python train.py --num_hidden_layers=12 --experts_per_token=2 --routed_scale=1.0 --norm="layernorm" --learning_rate=0.00172 --beta2=0.95
Below are experts of layer 7 (counted from 0) of a mixture-of-experts language model. Rows are named router (the router's row for the expert), gate (a neuron's input weights, with its number), up (a neuron's input weights, with its number) and show model dimensions 240-319. Each number is 500 + 50 x the weight over its row's rms, rounded and kept within 0 to 999. Numbers have three digits each.
Before each expert's rows: "mostly gets" lists some tokens that are sent to it at least half of the time. This comes from a sample of Wikipedia text that the model never trained on.

# expert 26
mostly gets: " song", " group", " area", " government", " company", " game"
router:470488544541456445475469551477473482490491538442563434598490548492457504498478493460561471518541488444346486410464462567502550445533575456469535529480530576427543543466468522475513476465536492448529496478659412495494414490495480452504464573
gate0:498417548481487498497492376482552523400549445511494472430464464528495550440466440452506500414573558536507597582503549520495461505514491588406508454531517513524430597447497498465524467556466506543554444467488440487447387446531469520473511511
up0:523452489469455471549485489445476479484518572518433523467560465615463566522498525554574530500458494502543433458532463576461421492489539472561516593554502507574576477443536480483543510554470413492585477481504525469561530487456547482541597498
gate1:488545414481447452493463486480469513537583512528540514510525470458461483529557527587474471550522528556503553434521555522454432495475555520535470549444470489560566604410626495541540474507487504535574518449430523435484578541545455455445504436
up1:541494500482502524533616466490462507444535512530540470430551445457470566547411488503613472563472526539450511561504490463543516428477513391503538559516458465606433507521541498529507553470422607501383435511583507520458542499477550472491472613
gate2:519472515462506526515468409598521437490500538510541501446515520438484491593496492491468504446468390473488509457555452439407412510554425393539399461463532475490565481475513532415570428542457472449481523466519397535463520563600509651452541571
up2:525482468508483475518495357517516441495561410472505532490619485541477604472524401474454524540514510548554588488442577441545480540406573448551494494443487442473481479508389484519491509517461427544434476603465466566439478531503463471521484501

# expert 2
mostly gets: " After", " All", " after", " You", "After", " could"
router:442552473505406545476449537543536521547532492507481509520575463460470455505490540490526469494533447486405574545534578549439511467508466498502476551452502488514424428526509528558470502599547484512513572547501641508550505493474496546494509458
gate0:443509446534592444477439498482504545593520512449479532557430471439499538454515437481523544540584605548504503537468441450543418491533508425469548516518488385528568408497413465589512576443447511534526545505473557500508547472472493548517623467
up0:564459574565444482503565521512583477536555525459572562499487478516530480541511529467462476512476465576546585458449487487447496507534520470531528564489445439422561562440508510574528453531518451525438426449533533554511449427494509444453519414
gate1:552436472475537476470590539441485515483445474484516570507491585464580506568519449493501479490426514470522475411579459522590468483478520569558487473549514391407533531428531403519460433458530533447581493569528609385483516478588527485379516529
up1:504481523497538462382498413446522564441414440490448422536440517527579472487513442508485613509516487520505443412612532448553507474480447523518471428499533537422526530432608517446440541506519627531544527512583528445547547553508451487537441574
gate2:499523458518541465572431498522525526523458508597553552451597460489455567542465587475455519521428451558517542535484511459556502496431593462474504578445438530534449584520446565504508545475437429507540496488460496547448536522455464450586481518
up2:440509472505486518594462559549515561509513564553502461515454545482528481480513401459562531436485474436534521497422453444473509426555467520561430394520518435506618562431596475495487486489465589500482508481589504507544562481530482548532495513

# expert 1
mostly gets: " Army", " University", " Street", " Force", " America", " Primary"
router:453532494543541544492548498508429560549535465559526488555470515465481475524411458559434559551491518459421461558522429501467457360585474483506626582470520567431409472502506507484513574483441474536433416551588543508437473495433483532526455614
gate0:532510469510469520498485516489503527537517494547461478475521487476474529548495498489504455581691504514471521526510447433514489511448538527581562455423538549451467497520449518514516510528552512468452513518627505541496542502452530518539557541
up0:487517612477486518524499524501460501550468481462480504482528457512519526518532485512510520477480436553491539533582507552444420492521514492433465506529436398555527503538405453480432475490536488441506458546474587575507387493497511437444527556
gate1:454543592525504507511434503442551537593473418528483523516494445539538473502487553439507599514497645434568498497450461515536430515531590534637500473493436488493447558530458540487525569479537562472548505551408451473547360447473512446492517502
up1:496518519520536455495489467520543473537536518570539472452532369426425483481471475567551458563469502521476479517498546515605517466481465452455516556548529560483472526414503478358511526405476561553469496463430491484476474563554440474528493509
gate2:475541550541548449473451504491548473527513451499516505544525463566456543520536518490481498497430454455481506429491496510429564528485477550442542484488509467501481400488481533499456488533532561451435525408543488462441543502475429538611533460
up2:511636581525470472425391542492523530470540517509548595470508475465515408594613562464499549493479554470545463503545535496524510537492503528534469517497436524458552479611555385494440511575540504469501484537447458511464480513421589514510398388

# expert 7
mostly gets: " by:", " Born:", " Genus:", " name:", "=", " Location:"
router:447464469564484454529505465472482470520623526488552516493572475460453459459515493504485411462495497549492486596466596524514468625479558441464507516598499486508549487525516463558488467469426481426503533412518523529510595478509453554461489376
gate0:551515415472519509520490462555419532556499521433490500425512528425481491521558537566617510400499468413417506530426510461489594470467508523503515434496489541421507512495447466508504507534596521470596514536453517488529502532434515575518478437
up0:430552457486461499531574546534531516492522488468521512447559516471495459605536466484493495468491420586502577501493552419628524421460516493498490562532604478555469512463408423447512586577524382542436540478495510452528582462473456510539478504
gate1:497555529537482508521546571504613414528517474495497567444581565486425544416540446423480449451481404503549522548451532433485573470499466554511546450578491437507540439510449505470527398469485487476489499477526475562562536554504485547519583513
up1:451381433550503473570517470526521456476527532527493505517456495543460495387500493589485469439465555498471451511488464429507532537528494555576491392518615533482516461570535430571457418414462510433508533519518471488418505529516502549512523464
gate2:441451516486480507544425356515438571437459575492480570437432434507504449628404494447507493650532533460471446507502429490480461495558552470465499511455397579412505556416549572516536578585522537528515501547503520463502541464461466524601500512
up2:405504435476443569445459462398403588539482515558384358490518477457519524537538490526529533433511446476485482487563582559449539453563547456477551494507560527486527546561545473488420463558642463472496442515479519491469433443514495472530448482

# expert 14
mostly gets: ",", "e,", "s,", "),", "a,", "es,"
router:552515495568500515438491431483514518490569488496500432516441493499538497490544522416508536496472506461453509471458491564525507627501518498479498434459511530509474545458500525511522415523423535440512532431530389448506466480507475418455550325
gate0:495467484498465484478461418583523560598581504438495527492456554471484561439529495445483511448544475494545462429499510459475607535484511485530450597521551517592452529546529478512433476518532477509510555515554525500519545567436441502514493468
up0:464484427405565560420517478547520589543531485448417522572447561519543572467516406436421396406568450500506538425513458436459460462587466524486494558415535531634530522553561492513502539432379458546463463530413525557487483474443503539407499566
gate1:487372424466471506367563518528570505493412552436508497536467500492486499450454587493548477560459462473404461384489529552540520507411478510447453469507572540459500553536420557549494528490458437451476501577509498494570410538478489523492525521
up1:497542405531499524602472594370498458530527472458389601562604424589514560447474528526548463507498513480521440472548492578477441502456566488475588532571557541438451475594407554486563517468421580515504476502563495532513493517451533423458621469
gate2:461525547563459445471503485541462526583532452432571504450541473496406529570524626497509424480474425458509590556487448553473563468525461488425580553552482455437474445510607549600457429596459484536508523485528507547477523442489493497550572526
up2:613537471465694485441556514425496530465523442568550522505595461548454475545489498540581458526499580573476550533446570539530664491509523620505567437509403481547545468563439495526478486426469556499503535535456443544495515528494575448482570551

# expert 20
mostly gets: " List", " post", " power", " man", " project", " part"
router:517513479476531425549509567513515480558452513442518499556465520471622503439449594359503501483477513504421553454508441511472576425555523471562433423487501492388533549543497595453457528480539455526479517524571507454566421496485485421576497550
gate0:526415505525518483469453492523465536396469443488532487479423577421436459554456561517467587561493528465574543551520525562458554479496445560421495421521396556415531443499496467446395437460521478493527499527527497509549515521484522547496596523
up0:574501513483583423524524476571565497488536478479459557465480484411467457499541511463557495454515502490494489535484401501466588599414450486510456500503463452593486547382461500478444532477550539547525543527528510476596527459550460515479563456
gate1:538396515491498482502587463486484465506512482538431547481536438487457450465533458477532532449487514479507406442491437425546551448525449530508566615515395489580667422434471479428487507550510609489528577516511549492576511468533517441514508530
up1:604592534508464452528475514417501487605517514493568548450528598538581551555513554535543518557498495585621447541502472471450479481516486524555412524567491530456448492530370489517566499470525438501552411570554496499480529570435498516459430449
gate2:465452534532560556516450529498375473478505568580438392501527510493512570514506501490502432541452490529623527486588534413578558555493530439494443460488456469511477444535543525476446516444565484490598579518532531398549430461463568471397528447
up2:538548440633487496529529438558561479480530566528490418495623494559441533441549480435467551475522419525508514525491474530400389467491489494366529430539547533531457508585427557617590473446475468473514470554507446541505525524527454592473495494

# expert 9
mostly gets: "ić", "í", "ović", "á", "č", "ž"
router:437512509570550465509554529564420487540544420514505467402585467442519610499528472424553451439495497540564472548501494522461466523497464560516507512512472441494532493462470529531483499451502486545454504503503522516439549474470432433474631544
gate0:437486521571501614372463484452530475551530459355473494492534433543463432494501458448592613481416551596497532515473505439562517382558430539471490483519451593534489396521502426436472496470461530586529391570512486497545513530634621516423392460
up0:578446491552563514481439507492401506512594625500503436455475423479549540509467516481500542443448536444518521471510509483596530530518502445572552513422404550622540469538476523488432501439459514463532526501465481465557564582543578493424445475
gate1:461427484507477526624508493605491525469523458375442482501494472494518448447464488502545469504496468447497555532473454479551346539552439521565495567463475472485544510390508451496599465455542519495489485447565468536448552439494544539443401499
up1:525500629588430519455458539570417573560549462446470518575402560521529465512496528586533530638520465496507496433526530492486530480510528503460510522545516511531503529508573493476562499540492533501429446483462428468503480560548543534480434521
gate2:444416558506548540511439574411498449517454597463576439517513538520506481540533510476544552604459472471494511501474504494559494452481524500544509601468479513490519429539454520526587546529502547547508534414509560513498439532486484411492444486
up2:482512512432551506521505493444504394551478490595527465485437405529520331493564514536553386504491494488483524491498551567457574582458482462410503531499457579531445488532540467516414511548531494506480487467480489501448462480481517554562457556

# expert 10
mostly gets: " football", " music", " art", " political", " social", " rock"
router:473531483483499597531459602470506465515482551467490481512450516498540510404526453536578491467486493517519475441462501570555485449576548478510544577433460485499643448494545472481538448538510572451558541529512548532547445458477502472518482621
gate0:572508507526580536557454606523480472377499516454492499540558530468475458634572493449449485463455482484506495487462566446625513532532507469488494499430498439548560528556463545492499542446482473442516499606400582488561421458497464538492484450
up0:494532520487460524515547464539527480502517468502552631453536388468509567520505485558629481460510464539490447474470417393507524577473548515507499477580526450449471394455495485484469484504557580404485471467422498527521527479542523452491573442
gate1:520519594444503454505521517533507463443537528411394464463529521488482440600577474559514499493447378470539564500520476508501588448411465515558537507497532460467534533461483533578536428506493486454610494399545542500507429492531496447458514422
up1:457501559478538421479474518466522546598583462499392475507615525510546474520512458496527547472424455511495517494553501569442464454479466559508452540463467505541516440407489498632493449546509502419531517471544442508431505619511515415472447533
gate2:507487515449489456599492448497497558575412406539499543438451390418531514469448525456531414474539565552355551520554465437600427533612514610477475424556505554480558555512510479519554507520551468506509492543380543406539429427505493447463455519
up2:555505531445510456524469483502469495465441534427511570492450551565458505630476470469539550477542606586503489538533470507626484471513520497527443453469459477509499537456516345532572473486537519501517483494579441486469478526484546452394498501

# expert 30
mostly gets: " $", " MF", "–", "(", "–1", "′"
router:570455491504523427490454473495496524452489537503524535457458556468587470463513560473432475541485539481552496512545513499438482536500508490586466494454521509505413539506531408502500532464531509468596497512394572505493526582497417515467473558
gate0:544591543491457568495547443444467470546530530556553486554440410422523483537555478538537485463474464400492556499514538433481526459514468451591497504455502540460468404466563499534582484485485497518493444481441562568506534392495463407529552542
up0:510491491466385496486514353422464536444482465494449530538572614463495601433490441443398554495533433511488410422451492497453421416507544540563548501474470598521535574478476568500524459489479517468480579519484542474477431559517522424475517563
gate1:603553428546428495395457435547517474478483508529477518527446554592538511574554454453459452483487415512577555563499449514507441388525557554492451492458544477505520514478464489467569577527494441529546499436459537421496455469511516447526500452
up1:542529532536489484545501461472492460557463533576622486473509467447478542442460496502494547408513487536476478503413579474476527478601486328500531483485556542527417398543493417487528513430485529554542475470474471567634505484528486538512532504
gate2:544482605532614527634556546503505535542502507463466512567491541451442496524431541469481517558449605433484479569468493553567554462521481484491486457564550506478518420478476539533505560505481436600593531568512465564495510540425462499484597515
up2:530423567475523449644530447541469586545520447467492385453530482585440582438485542496528457557554502562485554604501480435525500514481530510468444496545473491462460567521460536514443575500499391392498468391497566558456502450460526501555563489

# expert 27
mostly gets: " Coordinates:", " County,", " Santa", " South", " North", " Northern"
router:548513398412507508587459535469510456554601551533557525548488552563535596550446415516503564476527528533541530598443417462454468505489503474561493526568499556595439469554485606554478516421479475596467543538481660536500583535534530604513574623
gate0:528608471527451492518495549555483457432568533530564468556535542530476573571434434483593473427517546511524600607535527499525502539440487446466506526477505486462374482581410554547517489468578493575487478506453455525519455518536537490536494608
up0:483432465525457463413495450465519509493513543440544508522497464432461528603491466498500543447528569422461584499454559440523446549544490487461596456527535497503506431510410490582456485531537476563544494505428402435520550530572492506518545599
gate1:513496484416605577504418531533525513592466438479491533526426514609529520444428559474562444452453599413492453430486461546551511499532417455460554526543435479538501457543531593471465492457456492557452531513430446573480546521544539549449502483
up1:497513517560600436511529503461529448530504476514420490534473529496525539510459507532470568528449512492544477423484494439543512522491535529502465454540657488550541446480527404479534437467552541457567620512464442445408524424524414529507490448
gate2:545511509602505424523471470455447561444498483506494488404502454501571467488512557523526543467435512456492541503481351533487508472541627484505466596421461584532508444580551479428478446538500493576419517481487514584577479523557505439587520517
up2:498469477573408507547502474462530531477594462523644455439495454442529471466537596494631540488501465434523497482434454472474497528528509450535448542473556401471455478461447496510502525501493493411542469449432495460544448438461544491519465541

# expert 4
mostly gets: " h", " \"S", " J", " j", " \"A", " \"C"
router:514478535492573483434526467490587523524484509494493487510483508464473485514504416541442523503488538442534558501466446439444562391491467502454548484626433596522553568475505550475452519521553481483488532548525528525511486522519633471365501511
gate0:474577419537518526518485494486454506534500519536493532483462487580533562560538448522503499475554559421425484546480528401599473470574467440478500488519477527558482474514454454397506537474462503555469494494492516484542469495496494644541564604
up0:488513435492584477559462554520572534498481508534584545468460468499529489427447409541448528532449551487516436583472485481423528517546521365509511526449479534512454471546449504512487520442424589576446564473528449558404548481450461539481508465
gate1:482418470473386487489438404459578529406567555422569494493398517442433413450372539513478526559438525505474454541443477426565544503515506465576457517534583435543445412546481515612492506437456491507479470450441540384489501532608473582521506456
up1:471474617498483479525539484485537447521458433500508581532518505577592460510460481462474514461557523553469532377429405517487575503480443578544506443564515476423433462476510443583471457500498518538567487504421475559472468550567463472483453483
gate2:544481552417597480456505415471510484506513518572515433457440566642519419511566483479540575488506472468627480387505528520451544510460520485561422496515454482527456534539351580459557509579462497434547415501514548490497613507471515460415473394
up2:565478483548465463587554520522547456415493584543538458465517477417528508504528546498441529555361490444450594505483500477585448544538515434583438589472541482584563474472455435496524526582537451413491523449422544487505493551504533546454493514

# expert 16
mostly gets: " Val", " Gal", " Sub", " Cor", " acc", " aut"
router:609514517493428502535466462455556393437613538517491544484572448549555515537611449466526438605491424531595462485475528495451490395543500451537512513545516561512438531426418460534501476438481518486529572466501533494491554479575541461455585455
gate0:481527526542518585498468467464506570450511426497503493473491507541527562476474546422552582556486552499509498497455447537540482516493509516541513497534370476563498543438429582497494461383433505492433494522443468518545478433458471473520597536
up0:519553578499490486504469462555528456594527503490469520586499522529568515496515505486586586514505504544496544470487412550607387526469541540516482453548448486591431558537453450558504473406447499536458537518481433547546439490538456497528541420
gate1:534467403601458505467510517474418498533442516493470581442460453468520474521622499555544499607577435470464519569567594483499539506509458440557551519543423521414454453518528488434491464546527495471463546453505560507419466513512572528561522499
up1:494463465486533472425440424515463485457522511549554506414511490445456474539521544492477548625516460478470502455540473581482451552569500438527442560444455536541553545457496543515515535614484442557487572458547507500478485420415522510494452541
gate2:446415540478450497493458538502442481329488477470553552556507582548519539558527459479526536455475586561455528525480563468463527568537481495433525518415586531427550521426475473487512502521488533486431496614510452452497467468521495492455415468
up2:537542368550491570557485442486478518567464421553487471458539482505563545484503573452485504397452457587542516616461537572394496552381477501546495507592552499533431571536557475477472550461488490562549425460474516548506552485540462430533535399

# expert 5
mostly gets: " ", " DF", " Binomial", " According", " according", " FW"
router:488518550517500530511415527484592560497568537520479540529449451448580447453491489586525474499525528455541490487557564471427544522433494560533504596426509518416439466533567567525507480485515496560493572449518467396461464533534467513518429440
gate0:400626451485415391543550490520510516458461552563541495548443494485465549392408459517528533529480380494492499505495518496510446429539552460585520393489496534604522432544581563480625535527399488588459491438441470497527515519541533494478481459
up0:502521439437497436408539514448427458563461483450485483395457500477427480493558523470544438567519515551488528532487582447492513436509568447488510425525507481544542407565600504468482501501469529554537486482532572548519503503532467471578439470
gate1:498526535509529489501500563466539439540552484495479474468556478589532541578527514532538568438560482476546449471486563445379606406486498463568537452506451458535495444462487457447471477416513499501536432446547506405563539479508514553493572510
up1:535507545583446415485489636481398496544519510511563556528522459450474496583557511570511506487593427509487564585486572377490477529491462427533509467535510482512476533455501425498522506487554482413531441407487495561449475529505512500570482593
gate2:437436367511456584492516406518385511428547517498478516429554518534466491433536463480403544442457539427489500465594464567450512512455547432518530486430543496562528425470554478503572466576496575528493508388458544480568584470482394517450517471
up2:534540535481467500462423448426483518491491507478382516435490484558526460491496522508534537520506564530517463429456520469491539451569512564486565469481495510432525455597518606615435551429375552572609498503557460442443430512544524514485530484

# expert 18
mostly gets: "add", " Hay", "amb", "ä", "udd", " Mag"
router:442570462480511510501497517512488472515582484544533487485507466502524540520535548449523587468464507544469535513529515525464472489537484514522484550492536541493496434545520563470492454486511470569471499499501635466540438459429490455550440599
gate0:532461473506549583541435462483480469420493562477537451456563414442577535535410505493519481471526515545481425524536463469596536583356437405540427511549516521529489532477529493447515572428481559402623562480501418490515541499414407435518590540
up0:563514507483548458468449458569545461455506499468396497619492507461585470443484519529555433525482528519542508473472528424487544483553490461471480506545443460611513534429542520564388502406541444503527437489498449508445444414541494484542466489
gate1:551436435385440478522501452552533561516487515450505460510417597583450547509524501487491457525494533444630500524550434498500638430470535511523530492501413531416480539519513519444521396534503592522617525509420499489501527467611403500514481494
up1:511582451452508510447442542468573480505440462515561518480507570526404517513494463467488488485440581482416541561503518442453445509455439453490470527502561570538453588570435467488396503453552471508503490533505596412477587581497512490519445445
gate2:426429552526507464519486496420503453424549477491505645504474424520488468490533406378420535457493475447568473426452558493488483512498379511446419574493496476498599515570538586510501599589575501421517636507446552481458494532508555520595472499
up2:537444479461520507570532500557437398546486494516519484435490564525556502483465554560444410465512499497567520478509495571527599570513327553546518521410551589449535462487583514509505574529387467556468458575427546547561418571508483469417518565

# expert 23
mostly gets: " NL", " EC", " LA", " 1.1", " SE", " Green"
router:483446600507533522562538456477562461503569462493547581450511480492447479553479489488516459525428519486537587534509441506450510517391455564503451527526512511582510458473500501467491478560480487482525405462426526523483564558510545518461531541
gate0:423445589547533481541444512540546456498487496560487479471485554481541426497587521542544531546392540466478506467536504497464554607485510475564454497552462497441467478519598446482455425490472528508470449470476448430526515479490505471417449523
up0:494502474515520398549444551585507507503425509487338595559474493590497557601544544495540528541487557528415504573518490479435565608532469448445517491444509629449406502543505462479528414515476507621429482531497494527499563411578518486497457531
gate1:427492492443588503500497470628457511422488421474405502501477505491460494512411471539509519524515452494495405509480415413459472414523476615469486491508577486443507470421524426497531520445471485483578532450482506592468520573540439550458448570
up1:473455506565478541490539506571479541552473509582457511502468488492499469472574555470446600595560484437499483480516412486413599514557487425548454526499494491559496434548485546430540503551543545561488507534553510443536497496495593492496512478
gate2:495550514508448462510520505500482481519515413517521433487513530446512384561570566533602528438497497518535483487454511541460487609443417377445441489554596467508549447499414508633442615526509488569456503619530520487478469476534550379455475495
up2:465632538540575475470495544484547430521510531560493599517480558515440497477509438450511486461379533489502455488546484480436544388553527475427390517525435444546556478547435528489554529546493578522494538472531499475539414469431503334549553565

# expert 3
mostly gets: "/", " National", " Historic", "α", " NL", "&"
router:532454435532519420515534458438566545485500511558435522503485533537587499548530595486440493520525508455510576510498552497542459433487414471531473527427441432483421515453552438484506571506596469438439496475477550481523480494519567496471435545
gate0:500511506452459519480489473490385473483582444484458488579457530419457470436474480531506460579461499497475480471555545462485482451515514458444543480490595516503440529524478585461500512406523448446524477515560464548480576416415456515556528663
up0:462530482501584475478477422503596461573475463559437469467470582485492525481516478505479497449503592450483557541503478494494538524517450545515549435467434468534538526446562469505456518600404512486553523491456508478533501530468505496501424498
gate1:592492524500509467573500434485494467515457467500517595549468519540449478534481578446326530422490433473469569476498593490531362537480456539498472548383386497484489510466463534562579511556497504461486533473425464603473403511563551474498543482
up1:572454416508481481532454550453504440459503575468446534421499530481523495510502571427526515454523525526483436476485498442510449484444474584526458575482566454432497539537521473527541480460418448474527493385527460550531431546565478505614495567
gate2:555514596449417501533482478524494499567518458523496507520495495459490448516544505525474573616433486426529478535448512461495475538457422569466387514485543482511428536435485597462494537473566550449407495486487531449405592542508515595466467489
up2:502516472625552409409503430484579534541494475524456449504561405544435455483548415503462493470538538465535520454605444472387490548477428496483521486523482459524517469547532575406506473477550539597447493485494510540493558499514466522538494515

# expert 19
mostly gets: " and", " or", " but", " &", " would", " must"
router:453477460476425501499528498519513568466560470526485552551451525545384537512514563508506531438514481511546483524494487517520468663532488527480516448468542520522511548406553387505436475513482506451542508461445527448508527490503436475469482456
gate0:517493472486523545498535438550454516433446523469436456412462498583561529584448498560515478666464500472420491445524474516516454465504523435506492539505446504442470553554420591553517440476518480497493489511540512563401460537516575555490518541
up0:485413397486482520500503565474483437444492504506541541432489500535496503514488503614485541570436428559425545492615549493468496475472520634540477426565586435431512510500477507568435443541462446380411639426508447521452542483481580503459475449
gate1:549472522513472469588539522523483541516519418450521557569504523543529464483504471507427578558498544460507478518517415494543453530511413510479465569426515552503523504480364458600493491507563493492538543429448454444602521446587552620511452503
up1:497456440463546641460397508537500502527565494533523485436544471512521584521519514479492453382504508453485538547511593440489515430499518559505545557456477501465468584472519515471539448479506429576516509484539463561376498452470523507523462554
gate2:514545574558550395586477519508570509535441451488482561435423532482506533530469447518561530488503498514449509551466475519441442501550494491474594442644509493452449434578517525466545602511543542423577504512425560431569585588486591460440479522
up2:525473365497449440630554435453505540486529459453579514528513497448522515399440527561515537498367497516471445468497516526436488495484587386535487580492472484537509549481449525488567541520532475511483544524574530551499611478502491491555431542

# expert 8
mostly gets: " Democratic", "==See", " Second", " Succeeded", " 1st", " Best"
router:494503482486502577471414418509423505498545488474474527530561503532511547513507388652524505476504438514479507518542526420437449351522482508561486590428464402473527454592517438579565523518548446499407464406533405572468560458559464489549517601
gate0:590421452524486508505454498438543492449451566508599584493531543440503511503414533454355541536419547480501514447424481527532449522551507510556567421482429610432541532517558544528474541472510569521451529492480468465497463578483530487511514426
up0:508426476481507460445478459555455526504439415429481387463487546514452518544390572485462532438460583555473561533497494500444525486430505532557429435492518559486486518377569538479486418479574433459476615547597420477490522500495501523421410454
gate1:441533604455537504498522545521480458552466536467482550497581481586526474450612493564471556441562495475573506547502531478524592506471511548470537633511467510437480500467491511438530381541456522517453460505563476414465422520476609447426551524
up1:512464517589484516412447435493549403477621495473478513441577546447548440547516609535579527414499473420513462490440480494538499520480528521529476444478453487429486563425546470502557477477553436492468468502505603480526510436552496549509440499
gate2:555483484483590485555529581414511455501509473550551414546545546536460529485377564552426547437436512583483479486551573477574404501502482411549456441471450537483574487552402504499536528480447456476427428539484513423580565546531583561530482495
up2:531475493474408476444447413552538497464511562517493532467426430444479412516500497490358454640624494540550566471520439412517503556537555431452589484470519546568558473521540502433489570540539512463502432481456460484531511610570445499457512538

# expert 12
mostly gets: " its", " their", " the", " his", "The", " her"
router:515466485398539469448561448522461520481510495440548495449511522510377514449473519537472501519487483504567574513488468517560517615535519501442416361470539503441507422500529458576514462484464526435486570483475520426523508506536465500496521484
gate0:505466550441493473482432552587560546509399399476532567524432502491477513544512600474440484443494541483485509553487438472518446500558526562578548496486494496528505462462614533412496533527519506485488507491518543456432487493518532551500417470
up0:516551569505450544442365550571528445458573450476580475486574481482463459531501528547494476427479504504476535478498528591512458496534509558522444475552557491519577467514457504464430380416485526451521516529500528534504564495534527581508570458
gate1:553516521411550491544399419513435524479464543452420559428528602506548459429498378485475566627595450493441449464562476488532514473549482553484508581524483533474483555550441453470499461498563557500462427509423582476502518418535491525486495540
up1:379574489449401477516518535436499451536588498573499534515507430460504609504608482506517520523524546473543523449540470486386449542396521431517459472458504491538467504388611496408501521501635510464581427475566458505490560445508484502448489389
gate2:449475456462370597406422548531525361509517603590445486521629481504427516564591515458471558450492452556539486472517583522516459440500557454479449461540505473540476510452601469444487518501521458531523560470544466497496510497488497523561592485
up2:507519467514549450539341508526526568564491529405495551504508510455436582559468512473494418570521558502454532580490513629548465605549521564454515448418462538468440511603541496497599526427524501491585387580533445559485555436493486520428552498

# expert 25
mostly gets: "ing.", "s.", "ation.", "ers.", " Died:", "|---|---|---|"
router:510535504502522445574581489512514519488543434507568488526494507506435496564484479450422445458495511425369407487532543508492486665457493526434516544628492497436571457485475573471503490431444509498488459565536564444503459511437487526458536505
gate0:431445561444453494548477479432581540501494431531450483461560537498570474549526597445477474500476464511505480448560569573536489476491537570512465518453569479491452504454651494526479437515429481522427542505518508454589464544472568481488505496
up0:507487481540527461490533439342530570530449550383475508567602490522557554522512506465493432432567626508464478564565552512507551545501549523494495519475476584395542478494519414485545512496549535423497522513519514505531504534426460467490599471
gate1:498483526525503463614511530542457489493492444499422509570411539510517511538461493479472541504455512447429478465573531503412392558444529535476404529592520507511435536481475535531462502501505429494446539454513540480525540574524461570452466506
up1:525544431467558449530559448567560501470451513597541456400466572453529479541514485460531490499522528485448499534464525458404532449489385479416598562557464491537579474449541565429465549472555586555478461528557477459500450487532534456481468553
gate2:468611444543488525505524477489555492518487501545471502448457404549603484495372355471540462481506424472505494497475462589515460545575546409538438507508515623475569597563386539428506551481529533477454563399522542535566533501454543511503516412
up2:520535659519491470463518527446544560548479432433402572493448556522535516513476525526469455509592451456492492448639466540459518504425464631409525412528522478436515435461449487506447453488538553415468515502557495533518527546439571460462534490

# expert 17
mostly gets: " two", " three", " one", " four", " several", " five"
router:540471562416450505519534467482441526488527538499535528473429526521551522507464385568536560491529562474532507481515484426512548369548401525432522541449537454522483513448483447551550590518390474566573384446539457466547423508502422495520481522
gate0:528513371615462412546533420484530519504555515619561540526462554522454524483533496474444454534537515468510492566453480576563477538578512459492495518444441434462453509494517522410581497544473530489441459484525520563516585519573500510478519566
up0:530538606520449380570543460588478480516470438475504395512524536468551595472446538508523445465517403523515448483425500556408540440459450610468458494517510514428510476526566484561483466517474515589466489524479516442532624528468435467478512450
gate1:603452462488479431508523404452615498445515487522478522565488479468441529444472543478519460461424563489607468499504510510450443506543534491530447491470511468509445520537509535458594505507455624573572495481455591509481461538408474573514481478
up1:567533579465575550549477504505504442472500419452456522612500367504474534472477427551502522513576501455474551591592518539567435436551560391523399523529436534571500517516470523506474542385529427423471492487475455552457426427538513472496531515
gate2:450561519477570513560453575509423537546455449489524506429564544508569431557526522486430566515493580436497479515554504409568465436487522528506575541539579488470463493414479586558414472470488455466539481468438525426488539535547546490447513447
up2:465465548458471516437562443545554574478513513535543540464529532473555477524501530445461532476453534577497408424605380534450525503539518583448485432506529486479542490474510499546508485565459572496529486508464437487489574553520467557484572572

# expert 11
mostly gets: " white", " red", " black", " green", " Blue", " Tamil"
router:592534486529538458471456475565483552558508495526533449507462603533557511537535531418473575504528535549369602465490432473506505476545463501491553489443425552572450560471479488522446513580531518466424429517529543475495546480510554515512512627
gate0:419518463516515429415470447498480477563528565569470492455522474549478494395532504399475533508464414538566472482540419539502464488486506496553391562535567408533422603604516602461476566549460530495550576510547585479541455538534500548424472457
up0:552490597628484456509459459410557468517597578525492538504484511487398495480605484503488561541603397526452531507463528573447572478584528487504535508531465515466560517463538512465504449520460561539485474500572518556468479438574529477508425577
gate1:472481494460566491528467508441523485509463536478494500473534453474532561575486447495509537542538527387553520484524508615494455474613493591456440492525552524504470500528528413477556460490557564498564539445558574473410499476497479411474501570
up1:446484519576421538442589470540494498534437458453557456498460512495476501366493515421471528465440489493414500499484491420449494461467506426485546524410460569407527566451516622460492477429536516538592505531479491505546472447475476468475487514
gate2:420521504592502482564512490528478500507595473539443408456451501560544562484526583600529480449574508470547477560380517437584534479509513552449526483573526509510467504368522560409530481477553578561528507522522520443445585588510475545585511491
up2:554522496452555518591468580528486454474525541487476483458511465552454528564525435564547499570555474510435501556498472602531558492456409456504524551510484509589418403539420561493621447496514559490462447503578533433481474487487437410478491569